Weights of a small mixture-of-experts language model, trained from scratch on English Wikipedia.
Size: 9 layers, width 192, vocabulary 8192.
Training: a variant of Muon for the experts, 9336 steps.
Below are experts of layer 4 (counted from 0) of a mixture-of-experts language model. Rows are named router (the router's row for the expert), gate (a neuron's input weights, with its number), up (a neuron's input weights, with its number), down (a neuron's output weights, with its number) and show model dimensions 0-63. Each number is 128 + 32 x the weight over its row's rms, rounded and kept within 0 to 255. Numbers have three digits each.
After each expert's rows: a language model's description of what the expert responds to; "raises" lists some tokens whose logits its average output raises strongly, later layers aside. This comes from a sample of Wikipedia text that the model never trained on.

# expert 5
router:098131088099129140089166082123103126156143178093113160101104113166178164109073157192133108115161091111176134045163118135104157149157143087097128124093107128170134089155155163091177206176113122
gate2:101143134127162047097129126100157182103122159109129185112179144124111162118124159156089113152120113092150162092142212106112120128114141155105128123127129091119113110135112106103156094105133137
up2:115111158112106196090140132117196098179142107114126132158072168147148130108178095143130176061097121117162192205160154186143170112055158108173083128152154154157155139103141129108169125076075166
down2:155085074131143151108126096142113074192125153162089145141111110139142141074122157104106133125083201154127098080114123180071122128094141062103123106088182060090115147130120107115080125115198095
gate3:120102146129115172109108126102154098144164101153178198120118128093148105137164183143070093130098177091172165163140143128148060134145151120137107133120144124071106154175146111148136074102058127
up3:139113148100119165116090095092110074117184079137156166115148068112149103162154174158075079137111163110151150163157164146176059098147203102132115138133133133088063170147148112133086087118053109
down3:142101164166093108105156133141117082122148121135126089102129113169169073144132106120114105169165117105106089088146172143148165113138255112065105132105083120110096169132254121144105155121122142
gate4:120100153082151130097110117162087149119095108161139068092125104175132129180109114077133096059105143126093128112133033124144099169134139200106108171089096128122146136108179162061071092092099151
up4:136107170112136148133047179149100101165095123138177054128116126155149132121150087123158121127144164114118107093181089084149078177087160136133060099040089107173100194126123183109089104110137137
down4:097122180147132084092108091160103155176175098100150131159145070118103153079109137141105120167086140086105092143071098166069192121077200099130124119128125094118124112088243170135123175145133164
gate5:111089202119111111108127159125155100124131131156117077187114123128088137144143176145065200108082137108162157108105110147160112074075209091130118146148134116165086130135186169145150156155138122
up5:158116135119125105107163117115168086196124181179121037136110140120088131141176116124092151133115151062188128107103098104145174134098145078114129097086114087157113125159186134141114109144142137
down5:130117078176159117177108120130112150143169171152095143079147170175119096128100184174110154132102164117113129085102140148095170152104143110134098133126184134098087081103243126150094157160128151
It responds to: Pipe characters separating cells in Wikipedia tables, especially header rows and row ends, e.g. sports results, standings; also markdown divider rows.
raises: "\n", " ", "\n\n"

# expert 60
router:148081170144130117128090166135152119176152098153109120116082123114113182134130110138102143167163135161128120074107094077063150141092096113132092090118162097136079131155033091116109123114117186
gate0:137104156143112145131138083070172081089112182124191126148129142172191178122144144193151139101111141142121104160159136108084096063140141114081134147146123139141047131161118149157125177154081132
up0:142081148084109076078111155098132086101139164180131096160150123131129162065122154166162125105137120156180107115150159100114080066110078141105090141108088147142068136096104169143129147172111094
down0:161139092106112092122137132178099180136111072103141157156139136122112124142155110165131099156156047130135200119155133067117089164096080114146088104063145164104086125157135184138099155125170167
gate1:165165115160120139185106142062168129149097154066191183139146140161159189126140163181152117115131167135095069089166104072070149139112180154123135161100156114122126119099100090119177101147099126
up1:117150184164157062131101132202119098138136110113150128079088101166111134083146115008116163086116108081145139181148101138124107123170061053167139138083138187106132163169087159110134127151147183
down1:158121091093112162175155063154122137107117087128172150175156199108121088104139180144204105123102070098137171110136136145098119128067063092159155113099108149120140110090068145144132161120175088
gate2:143139065104108126076143150140108127125165112129099097118120132084125183152055142055148131144130126129089057183118158204073120158155100123049094163137130118155120118175115119104156171125155104
up2:153102128181118181118165175101147132180104074146139114113152156174166128086039134171166141111147091194145058142119201177101062128143153071114088209100141067132100122094105142104148130129100138
down2:100120059160075168120142167129155095105061152123122166092182180109156101152089111145151127131150097145115111116133187103193098149073105103078139107140174164155173113086124114118129101176121083
gate3:046152107114104163111076121217083205147130106135159119086095136154138160178127142156132131155117168113126072139096152109160108140139117206149097112088107155121108133096130100210085145122159100
up3:069168143120141112143135146124120184126152138111125125196164138122142154151136123138107144131089137143093189091143101084085088144134118124132150114117123093159160120172117193130213134182147109
down3:151121106155148072173146096126095124131098128181127085076137137119133133105114089086201150113153158105145039166115096154132120129093168135109093121142160162166170113103158130140172161173115156
It responds to: Middle word pieces in scientific and proper names, like -oph-, -ace-, -opter-, Austral-, as in Cretaceous, Chlorophanes, in taxonomy lists.
raises: "us", "um", "is", "ide", "id", "i"

# expert 4
router:128113125109096141164137120147141174191150185181162138113064148103187131169119152097181142149159120125091100182100131106096182112126110147112172105130106132102148131189075040180103125087095109
gate0:157062119141105142173135130208133117128137120101133181149149131068138141142178109123090185070120142177091175129182096106089098120098100144107183127169177140166171120131122113090194078124114114
up0:086110095127082151137194118145137123127142145154129139162058127148157100122203103127127138159093061092102169084119136107163101177088106142117126164140098140073140139070142101133100175139084106
down0:095103107062144135187129081155120151128144099209160150136065160087125146109136130128134086147111020085117130156155172084116181142162170071102144159091161175133162139126110109140153166142127137
gate1:181119081120098062058132158188105106157154126127178133145132092116111129138123130140120098140190107120122141108163117179157121138159169095146083126108137160129100143099120092103109091150172113
up1:170084090119111129185082138095114054082130139111131110108111143106125089199119124094137186130128113091127171097131165153121082079127122132141104107137155182159192120132143114082106124105119156
down1:108160175127091172144107152070149152077159117092145140085165215095130110115179186058092067125115163123099093136141211123138161168090091133078114133160135164116155144159170128132181134105125132
gate2:106143146110106169112122206185162185145114107142145177142096154093209109147105151100147119071116114165112161151058125129130122133135182135137119150146156061217154113122112174140118084162152114
up2:107132120063072171094150122142118140115148133194136140116105203095124126124136160168129162116113104126109117093060103087134177157087181128110137082096154151132116077136110063116186150056150131
down2:155181101104113131143145116161178198174164131126127141152105115120156144100159114144082131135167041175143123137081130183148154121110073154167163120142134145089179154147134116128138108161076125
gate3:110140103157130100164099124093131170140124129132142094147086164143054117068071104186126179108132185154165087168089115119134165121086191112111067122076093060123092087104129125110086126111132074
up3:131122131074142097105141098087156170071137140126110102190126088189167169120215141169127141109135161074150096155126167092131226164113160122109100097144147134132112140130137164166131157170145101
down3:108125167162121118158158136164115136168134141085159156149163057111144116156137122175116092122118166146136170134125166081121160110139163106079125082184205152130103138094173134100147158126145127
It responds to: Short vowel or letter pieces inside English and foreign words after an opening fragment, such as st-an-za, emb-ry-o, trees.or-g.
raises: "cle", "ki", "isc", "ivision"

# expert 39
router:143138106073148124125132161141060175132178117107112156133126185089180156151138121185107101086170099150121126125134053170106150178143088139132154139173130105123177113131100183142104079129105157
gate0:168132075144144127123107150140119162089204120133032103140144161070145111098112128152162084098108151076157151128107136143155143130114147103156181151203177111181125127095146188117165136200121177
up0:122169113137158127126147135152055097111165135165146106153061150142161110114127145072139146095146106128127141109097163143141151103122146129139132089139110128207095147135151180163185160173081098
down0:142144053093161126087152139175164108176181171163142140135157150120162082136121114139130115099087079088151155140127090126156087112110148069130153127107127075179188097164149150136134084066161115
gate1:145094102102188168117114110141078112097171201107067136130144133101134120135116110101137105125098156096097101166136178191142145135173094181086145103061154201127085142130190120087044163146148168
up1:107161123110119120163201158039141162066170130138159139117137116110204127128126181142134155131125133110175152122121147119126187121114123151073148138137109170102177162086200075089153080173131186
down1:157081093101126105151219164092094123124121105135158137163134103102134099036124137104131166139147136164123100146139106141131127162108037164185143124126118118176137097080160101094099126155181197
gate2:112125105158157076074125115126094143135157153111171118091148176098125137119119149092126110151046173166041135181122090159118144111136114113143143115126137135125091118154184192118138139166156112
up2:076110133130144148150069161102060172099075114154071100148142088175180102122180134124139160099134176141115164182126107145187124123171102125123201148163109172145150132105129138111120097157156124
down2:143071181191185137087142100138117165127143100156144170130145183107147114121098134109110120114128110150165171101161157167129131142150100152165052190120064140136130138156144168162183125126140152
gate3:145129114080111180112096103146090125132163174111070084108143127109138152096072106119116133155145157151173067123075141171128077109134079159091110145096163136087128094169124164163147111120127066
up3:092175066126095152131139122115151112152084159136127145151101092141089064164133116082122111126155111154114079087121174111153169147124190129118140106107132116089091105138134147122144172096119143
down3:138117133112126164135127112143141099084138118116141130134111071136126076167131111137155123099186107119166142053192070153117115140130120127072177162189117137184120136145146142167154116074117131
It responds to: Stem pieces just before endings like -ation, -ate, -ers, such as ific in classification, por in supporters, soc in socioeconomic, coordin in coordinates.
raises: "ates", "ating", "ate", "ated", "ator", "ativ"

# expert 56
router:097136162108164112204099074145133081127151099104085126142114101140137158082146155089124141110137127129155149144161162134152099098114116169161145087126181109071155132174142160159095185159095064
gate2:134155113099150115167095175143174169137123106110127090166156119095146161172179168178194153134081131069090210131060225159062124134163139110088153135151105117149148137138091150066132117154085079
up2:149163128152146105148099140120147151138126149059139099177174136027185159130177117161158138160134068071094181136097157129129126146184124138094104150111144092100074113114086147076107174120104116
down2:151090124103152094168169101160139117124143122179165139110116115112099123159149138137131083097059057119081120165126183111118139138128130102129159117137113119147156064194148074098153077152132127
gate3:198188170073078110085109130132081101142152150064180137099111109082115096106149178171124134163107159158089161119104107109152133089178083107083144062118151093123028128164139143141117125127117190
up3:071188146105132031135171093146083068083161158096160155088113159147098129079154136125159164193081200089120135116170105123150170137144099096094091083110128101058074124100197110142129091112154162
down3:089120120171149132130145076105144118133109119118145081088041142139113161133102104118122139180134142142135160146110086076104143183182036147163114163149147155091127175113209158130105168178131144
gate4:159128093101117136096151147169124201123103114128141167119160094116109089127192133119135126090142116117078163150157131159140132131107149117134152166119110064178196186158170153075155110143160140
up4:120141116199165149151162189080162126046120115121161074147126160095081172126079026135147130174148147139091154151173094165148124148142156125176118091110134158162139133180147122101126063166195175
down4:176094115097115161130103115123105166109147113135147106090135148141137153148067151101171205130121228118164162096107088156141155113107183121179185124130115146126136073109184103123099173143139124
gate5:123217168132121170093115113088067169126163187127131107112127136115153117061089051148081158106138107086052142142135099087167082131092120127121153142125125087103110079120104114123114137103166158
up5:126113135111167066136112120017152083111096123109154166084105134148143131142178169157126153094139168147178120171119129144145108079113126131167134083078106206203141077117155120110077132145150151
down5:150110110094149093079164144071156085100190117101234128134094130093122100115085119066158140124117220166149121136061188156060125140148116130144137105062153121125144138126111098102086116186093101
It responds to: Digits within numbers, especially year starts like 199, 198, (200, and year ranges or figures such as 2008–09, 1,463.
raises: "0,", "4", "1", "3", "2", "5"

# expert 48
router:102174154065127148116146111135141163165103195140141094169119108089146146094112174089152102166156139122146169139183116176091161120150086127078141175191097159130086193094169119157143113157132144
gate2:148109111120190188113130147155096141139135108142151179095133150189122098155164110133088129071141221068081143197118098119187122129117205096068196120156119113099170105153082149108139174101133068
up2:126105120096143198138090139157066151121176130101135157149107146161160079175180135165115111081135206146101129168060185111191131156112190120115189182137121068118113147134127138164135119146103081
down2:131133183076152162085164108091121191137136147084108147132139090146095112077148116148092188038132145152157191137117202124101168171137107101181105165175108161141109113120097132172154145107168136
gate3:144142162084121158116132131133140151165112111148138101096151129104148109142142127153107155109165201128119118136154125112111107128203146145114153181110112148093166123123079131107116101137122112
up3:162161126136097114160121113129151102083133104144138145132100108125133125137096119086159164173127090076157138158139130155118149105141116121119094099167208082146105142140067111089142166090113094
down3:093133126127139098081073156192151132116153085121105131147122194166132088098144123169087133141075122128125167086154121071158137118065104192064121040175091106137118109104148109098193110129104078
gate4:127185109172099147154161099135103108151178168128109077050094132086159107096142118107122200092124132124112095164087113168129125102149121094150185146161124072131147106073117106106095085095079126
up4:153120137102094113130130142120160134080033131098123148144126112145086117138141141122140061099182079131131106097129098119081108124143140150089079126102094161157102139129135150168106143107134089
down4:146144173104122180137086112106104214167143169115077176062054127082128096190107177120159129090137188139147093165148120122048129111132200172132186184139138108113156181130190137124145128131134140
gate5:153133079121123050139111191105149143150146130106061085114117174152161099120145143119131142127077081155087120158096080097167115142118126107073145063132201187142171097123150169116140116163091105
up5:125151157147119083116162113090224164080175149067095044179050163170179123119131148145130128202166106136101168120119083131110069154109124113119132106179165136117210140181099128098148097145136133
down5:148183105126168118166188107126090153133134144157165111107120099122103138141133121182111107163142074132125091216122161178096152125068115105124145106116077136137113167072110120172122074145116112
It responds to: Opening word pieces and prefixes such as pro, con, ex, sub, out, E, O, as in proven, proceeds, Ecuador, retrospective.
raises: "st", "ven", "sc", "ve", "nd", "vers"

# expert 57
router:105137149109157147087108148168170139198088148135140173120153116116158136127107152078138127128138126158095143192095105090149133176153062096163140144150118184105101127138099138162121089098160084
gate0:151101154175141046097152132190118109109119106076116129130081169124090147169107168218140138109151153108181139118151148111096140160070144134144110127102186117120106109105117108175079104148119124
up0:153145144142140134145160082224088117104147174103192152112120157116089178135103190175145133114142148136139208137171103103171166152069116149140149188133160111159134084126131107148114120186134089
down0:159095140122136140110116089077130134118089157088098138110139128174164153137132150056150116164145080122087100190178105162072104134147143172100161109107141128117108106169110157141115128090192153
gate1:125136077138115153140139098116116101103174194083202142091145123148120152104123150128123111189095189137122127101107149094169052151159155128159197110119145134107182097138146216111135123165146113
up1:175131169178118201135136129107120091153178090082108180141076139147176143127170111108106149108177115181112134172127108188149152157130092200156177182111144113140116172124059148108125048134145101
down1:103106089102128133135078124077159108120130082108165143118160133131135122131061147065150109130050162109109126069125122075157106172192145061171126089174182152117110115142150086161132128117128127
gate2:125148186147100077070133131081143143106135056108122145135144125092133084168108094132112149115187137174123160081076145134135140103074140160133170144114160109095100109154182101140131135160144117
up2:119052115121117151165126141110170164157119142157129136129072112174100148132144126133175065207075127077081119113116099125121155149131108116113119128165157147094080191067089143102106165141169118
down2:135120117115037123161112193117144115117135103088125165116116114179053151109124133047159158195139056122121125129137188180130097146133108135140112115141132079123098108176075095139144111112151131
gate3:070121029166107130165124172182153160108161180160120118139147138119114094144114146109128160138107171112127065115146121130149125117180119082095136136090177113121161176086138131120173144154134123
up3:106105221084195147079143135118110133138121103114128163155152115107103152120168147125114141141139099130187098183139127122118135194093165211140121184130143116122091133157131140104123089104179134
down3:195183146164110103147139078162103072087163115084124095143183176141129128145135117128109135152146053147118124147109120164141137142133149181121144133108174199146140090121137118134129149085138097
It responds to: Syllable pieces inside Japanese, South Asian and other non-European names, plus raw CJK bytes, such as sh in Nishiyama, ok in Yokohama, Raj.
raises: "is", "an", "ut", "ana", "ir", "ima"

# expert 23
router:150155127198113147079137157182124047154148094122132120163098167173138100165134123082148117152136094184096166126094090162118164103120055146109127080139110137175082142106109138139070108119105152
gate2:092169122108148104110199113123129110107132130137108097123052113074174118133140120059142120181123163100079105108138157096126107136155064142127110070105118121151145150124140104167155132169160165
up2:125122123088161113051117105134081122169078086149082181130109082064100142143118129139147084200146127167047090077151133112124117131100155133082153117163109149149143157158114166155104145122119159
down2:134070062156128090135140166158143109124143128152059097155076138151136110165188168181142108101063047092097153137096145177168123079095158134165151101164109069127138161190084125118057103164133156
gate3:088073146147097090168169068150098186134132146103052093152096142147078160092122083111155154093102140121124139170103146128137144149118135138144196161143071161114098076126128132137068091209114088
up3:126148087124126137110112100103119092093124124151123145128074151114106116112127094062134162129194088134203117097141149218156090142138069116138057138076117079163187164132089130106121139115187155
down3:141186134086144162176115124123144152092107171096087150157174187128158144175179149132109128063111169086122091074102127170122166131175203150132129129150098140161122129107096122168150133092113069
gate4:120156145153167152114086126145096130182088095129128182157177172137117103146101128120131096129211162146118116062146163134109126182156115072142186158117104117150105133148159147101141118073114136
up4:090148129109118115156130115056193171146105130117080083083140069174108016110144134094096132188127069117098162142146135153105152107134101138166100159123148095108117188079131156171065129114106134
down4:120186144141092137106143142161166163155089093147154101197106092098081132078122159048130094127107151120108141097113170117117091128099213134081075110170128094145123159113150169121131153169109123
gate5:082072127099113139115160118160185141149113095097205165115099115067105182174140099172133101121117162166151117071148082127105130145070171121186154124113153195119120171141155142112124087101114193
up5:178137116192136174101133102175113151088177128161165091103155186161123135106077093157142103099167132176138153129085094138151107134143142118076158162173090118145089126082116085127163145181163156
down5:183111123155107120139132101120094141131183114108139110118148151099102141127154107147203107144140175145146155104160123170115104160085212123171106074109103155217155159143168149150126079142156108
It responds to: Middle pieces of common words, usually before suffixes like -ion, -ing, -ed, such as longit-ud-inal, respons-e, tim-ing.
raises: "iv", "ib", "ely", "ibly", "iar", "ive,"

# expert 25
router:131160135168112099168162160119142146152147123157139123089081099110132132164126133144158143156163166120130143161118135107100140084133114073095190155122138150137131146094077049142115166126165087
gate2:177181086136196147110125113125110117169105105094122161088173099132119106134115079096086074191125172143156121163149171091104108177139083150152139140092055149163120138083113129124117068129132114
up2:130189116122157102119156107144132077120106114098080166156075116079109125146163074143088148181172091080121134102172118124133159115168112089067142095115098148127118171088102152174126164109104175
down2:128134118158116145154071090154075118114152170128142157091125126068118092092097112137134090171118000092112113156146156116142109089146142100071124149168138110119170117140131090116108162104125132
gate3:141165107120130136115047162145119177123132146122089124149072122189151085115106159113174173116145193182126129134127079124192088128114163145110139077122197090143056163181186173173166085197139118
up3:167051115148106166110187130141138126142097164097146145109139100117123084140132163169109124136152142079099111110139120117143173110133129108111167139097023142075145154159096120078130113087145085
down3:150149145132164117168088113077133140134149092111115168152189165147123163069128146131169169069069143132127114103176105095153078139168161072191151090124189149155137096143139132136132128175126168
gate4:187125125093103136149136129118151160184199192114129154151131183203166122128184180108176139149151166137141153072090168081193162121091140166128123153134103120134121078163109156152103152092147112
up4:119062134117170175077070131124108149150129133156162113153183144139149121134110140130150076099111111109109127171111120131137180145086130121153197138129108128125066113123123122115110102147074100
down4:143140156115057132072132130131145074130097100074146165150096079107114097143098126170110127146095123158065178158142097132137106108155141107097164099161140147144115130143148086172058142137112127
gate5:119142165142106128095071178173137172110126198156116137064123166074107169154123152154100146124081126094127113162121073162123090118098121142085084055135138122121187124127163081152114131131113116
up5:135151075138080188106178095135101091168169116165165161179119017164117114109073088181115135167129096139116155106141182086163132145172122138172161158096145162132103128164158154130122134162120173
down5:167153146139168147205088128102164151175105166143117139120065158117161135114122111141122166149126094142067104170156088165118122091189068130128090178170068121061105117085147111134147108151097190
It responds to: Articles the, an, a, The and My, plus the piece he inside words, as in speec-he-s, psychot-he-rapy, prop-he-cy.
raises: "ater", "at", " E"

# expert 52
router:124144143156099141108108136125162124185169173175150138196112100084159117135087109134111129124176141109116106199131121160103196152181095133145184125170137146133124124100130075166097109166102100
gate2:108117111163064149079135193152074138123138096172064146121119148164130147150106126142121116175122159153135160089089135092132105163160177106158123153058120105084118134122103156171081055119184142
up2:107114103155147164176115144162157089193122159179158122147101110177154167090133140180117061129114097060113114146156143066122142155134130138079158181098152115095111107159052177094133167171130129
down2:088115082120162147200161147146104094159128131146068140155124063117118073100122104116085120125090123087080126131151163127099148119095113090034138150145127130085086125152130133128149138174196152
gate3:082124123170108139107161120173116082126129157080130136146216106092095059137151099129096146181114163161155125158104111137115107167140178128109125195170139144175145152085106048121101114089155115
up3:096090115191158177138167099136143136130111128125176103089183157151103171107097108139157164096148122080184211150172051125112152134133137142081111138121130187131168109115110121121139118175137090
down3:165104126103169123081213123155144105133117103132200154149151135149074112117105127160154131133139128155087124157139132081129155149123114120112089159038164138112100111146104140170153106149176101
gate4:155082100133181141126076121156109106151093097043113102071136103066065136191199092176152135142142203123098145116147185148205138095132124115150190117125164100181165156171192121124110110128115146
up4:106113093083208157178149159119114089101129115113169154127134100162123109150149154164129136090129166116143130132162112119213108128143169110076132129106088122099151155148177139124102116102135183
down4:102157128142141110122113087128159124087196136114111105092167143113110105196086142150186165131125112165120028173101132147193173131136056148152111143151091127073148093089083172128090102154071136
gate5:178145149112157161128150150178206143180150187107135175127092167155129089137188140145103133130122148107118122127103162132180130129153150134117064122123087093142076142147106128113045116102103163
up5:105142105145159147118164089145142121119161137169087133160149100098104077162183158164161151103119116103185111125095141136116142134105146155079146100136162156111079149153115123141145135074164136
down5:130090103132181098131080095180145109141180135141124100135036181123136128144058092154108068131105078096181149134113155124132167088101097177087104123117128093139150099174133081119211174117118170
It responds to: Opening syllables of French, German, Spanish and other foreign names or words, such as con, Al, El, Mar, Oberf-ran-ken.
raises: "ge", "qu", "ten", "vin", "gan", "ks"

# expert 33
router:096077124117102121192112103124133113105100080112067129146132073171115183098093146113084140129118066096145175138181162154124123105105123157132082103104170136147134150136160108142096157153105064
gate2:161099136125212107150087143179106131125076107133134115149150103135149067142162057127117144147075133133065074112123138122134087182071106176132081163128162078112118147175105138157064099158162139
up2:078176175104040158144143097091154145086176123141124113117104136102127231131086171126153101122182148135158194172104103124152137061138134112134166101131096195149114136065146143131180148091081122
down2:162128146146124094134086154149112129102095128142106109147170109121070153134116153091123096136173114141123050082178134094117128134100073113125115097071117100140115120142089127174053103123096155
gate3:133133093148169109141150113100119091168161182177093137126086108168095180077154184144138149150136115179123143064168063148129156190103109161148123066112187168070113159150085117112127151150084124
up3:136112136110118151159114125181062157105156143107047153135048057138062154148055109074128135192122173140124145211066112112119138146130160151133123131083080132140158177145128135130125165181101064
down3:137123119126136127136131139147140090141122136118169153101128124107070166110146080136146052124165153184116179124141126079169118081171108177112166125075113077111118124185146116140070128168081178
gate4:167114122176108098113102117131127193086136103083140164185147102103088143100145153186121101094154137178185129149191158140197141210151090142172121056096141135112160136111110126111129178149159148
up4:123149122103135127147122085136082088128147134153139149074085071119152100117084091087124135122075099114056091140088119147074138038139167156069150183151145151156127164110101121131128114151096108
down4:164110167126132093125094167142105189140097190140140119145096073106195133168096145141134078169063102156172181172102194099105134131107108069138179096103101105125122083101079105127094069140137154
gate5:136128122154167108125130140141165098177117102121156095065148118123143093163179124116177092136141140115190161115085145119174090111068084197097138218125186098167160062138163102097123139113167159
up5:119149085111206148212131100098089193109139144149183081107113094148166172133150121082101129060137076160122151162155137151125135116124203105098133093153142148126108124129128093124087134185150099
down5:175105126132105152131181108142147132157137110136148135121173107102157090140180149138165149146128044118070131135113073066114168123088160113057074103051122141133101108130130171139143050105106099
It responds to: Digits and number chunks inside coordinates, years in parentheses and dates, such as 13 in 42°13′, (2020, 68 in 1936–1968.
raises: "′", ".5", "-", ".0"

# expert 58
router:120165094139113140091157133123079127111106126125139126131091121176192149165115118185107152097125150085152130062094176109114172107115176110152125130111131106115118045143152180067142197149187099
gate0:137080142128118166153115126045066123117083149126146152175124143105117125078158109122114096116166080106133170116095053094132135119179113185149200147134103117137134130144109135118117167048120161
up0:158070171099123146132121123067057107114077137139142123176121134127127140087155088139107083102152132143125152126032096135132143104180095165174179131113132098110169108124118114086124143076131149
down0:150148148124177166120140108101074129142121072125189186166105085123141148162127192129123114164133109190122102142155148150157156041098109119198097182124156091113142123127111101116123116167180148
gate1:124143103099107102089112195163117162105160086174154128117174086111143201108192083151130108142048228102141126162140139151141146114124190103138142128181174162126171103123120156101132141108169130
up1:106156137116108125090102156149136169089143129172104163101138101110159180085164165124134069141089166127149151156108150115169182129101139080177162133130118099143158111063096145115161174109124155
down1:119103148123113057128111115094179118179117129117130105111150160105172183146133154173087156148066103136079109166136143151120118155127194120144123176112137126236114131138119149121107137108083152
gate2:085170074116141122114112123116078168073124214103104116155109110098129146128169112131151164122146137110046122113073068125104123178103132159131133060095103182158112109195095113079166152138227147
up2:117089139138106148130142133130112108154135053133129108087163144117170116099083167126112070134122122133161150163208150125137136092138153109139115154122143099108126172098155173161108097109036103
down2:152124167169098134126081094120102095086092126167129141136092126182051168082169098116078157093139154149140107109211083095121142086105110138139122141110106144108153109093161170100133150163099114
gate3:114115196161152162094118115178135111162110107080090114072165178128127131159141081149084124122148189142108094092154106181140089115100165126150150060098141111117087156137145114133120142152150109
up3:141118090123107124099158145109133148076141167178155142134135102113121086132121173089096152103149131087109155120139102060122136133125089111173128136134104140134155057184100143112099088102139165
down3:145114107128184117172140136099123143148107073148124104097169152191175149109102126139172146116070097070064130096119168153084136086174097143107132149133159108139096121131098087108132056103152082
It responds to: Pipe cell separators in tables and numbered semicolon items in results rows, such as 7; 8; 9;, plus occasional and.
raises: " |", " —N/a", " did"

# expert 3
router:084132071108136095089132089153120114126136133106172143109112115176172124146094144180118117122105106146186083049105141181135183139161150076131096145087139126138074073139180174113137212132139125
gate2:147119121131077099135128094077193155099131162073067188153063113114167134112164048107155108129163159126150119127075095110154111103116133085140147200130107139093129123073160154115127138107170161
up2:138100144111148137116107147152085122160097122166140100123170121165126153137103093108122160125114121134113086145167139172161102186158106165079116031148128095105127140174124167200106127188080104
down2:110135127111138077143131150150090202101172144139154104104078146133145066109117140173102153069129139066147106184160117141150129123162158098118184088182200068149161165130092122093111117132138101
gate3:115158130147096108110155083161147087089133166158153152139107104145088129123104111159180138055146113177113149162079146138122096153201148158105181095122142164161170124169143130151147142134095083
up3:162149107157119176131117159133113084094161118107118170133098038086110148108170112131149111098180145155068099108083137154212108136194174108114195083096126127150169152159134150150118122121107090
down3:114127077112121093114170184146122190161135109148129116108118135123134158202097098137153141106126182122141150130154111147109122093129096151155160144140150125121105095158113097108072237143092123
gate4:102179135148097162070156158102204109111113158103106115173125113172101118144136143139079137096094171135149113117135152132136150127067127107123149100134099122123108218106159156086122095078125139
up4:112143118140106134077177106125197100103114175099090091140125135173118110118183128109104117107143152088097079145099180086122121134084161108165115108198133135103096209113185105093072109103099127
down4:086148113115156100108135122153147162147132155123123134137148159101154086115109083112095145120080178161141113108067148126137180112153254123115140149101094137124108083160220121092103077128090132
gate5:092170165148136140135101167136105098121133105204141103072128121136125092144112121153185089168146152129103093094116173180069132140118170136087093103129133119118138137092096165100145125058117109
up5:093148116144138123154106174138169140141112108170088095116127141189131102172129123142119122144161162105109068115126126113092126115082217131122091119130129115087119147104145164073127145045148122
down5:130146118133117086190134099094146108106115120134153108095101150060112108137145138111155152045098173145134118098127121111140100145100171111139100051217140113111099081115061096143142118101121132
It responds to: Pipe and semicolon delimiters between numbers in sports statistics tables and standings, such as | after 36, 0; in Total rows, and coordinate labels.
raises: " 7", " 4", " 6", " 2", " 3", " 8"

# expert 0
router:125106107093131120189106104171145106103097078096127113118105102101102197122128119076109116135125142096153169131155149151152123134102140160158180107133176108130146164150172151106104197150069052
gate2:078075121029167211106084082071126105102102152136088134138061095111142121084174127092139110138103136084143110172187091145107194083172126127123150130108121108123169161097093133079141145110122143
up2:108145100170080129100200169120140146166122122161146154092126093166128123181097118144112107111154110168113138115080097127126058157108092093164148140149141104113141164084153118105092087149133126
down2:163127115185108157112157073110141185159071123092120119118095115170144142113162036094131126149118086155129140098149061164183182110141057147036106208102106132132100103166078145083165142153133135
gate3:050163153157134121132173158087099110125086099160105140182082085147152130094083130117161134197128169158136110155077114142119109124116127139101101110105147120096178192088076088163136116125103140
up3:054113132180154129142131111096149111091133087148103145160113135150137089069135153108167163189138178136153131196166129125099129099114174103135102177147125077075168160117117071086118134113144132
down3:145125104121125147129115127140141110102146115124115049087100119124178147147112089099111104120082190143052116112152111145131078104084149124165091148073186068150115158165230139134096119136080147
gate4:145137021124122189086165151123106137122175140102069107156135075181110155130152098147114199112121149097128110174053121146172084073144139119119118159135124183045060112117161117114146136093099098
up4:122125199093160135193106095111152171108087077154143121124090158120136139171118113098174078129119058150135107110172158144053174189114133143051140088102148076166177133130044149117070123154169139
down4:120103120132118172115123126093119126113087145133175157133112146122119083127093136098163110075158075137104137100202105098096162059104027124112071108198111106129163131139041105122111084155172096
gate5:116088124136118143120155118114181130119144126125133124168143090153056124107117131150045121140182137105142100198115071115096157121128165096109138131185124108095086190174191148126187169107146197
up5:077155093181076167088154145087052072187122166137127119111141101104163125160157138086154111106133127179109185103209142124190104095128130117095113110104147118175147137124133130103129083108139099
down5:123124122215165098142100148119094124129133078154081130101135140124132179189143168125154107170094088095156095114134091145106139102090075140163167149142120104103118147133073075114134116136122128
It responds to: Digit pieces inside multi-digit numbers, decimals and codes in tables, measurements and infoboxes, such as 510.9, ISBN 978, (7.
raises: "1", "/", " |", "2", "00", "30"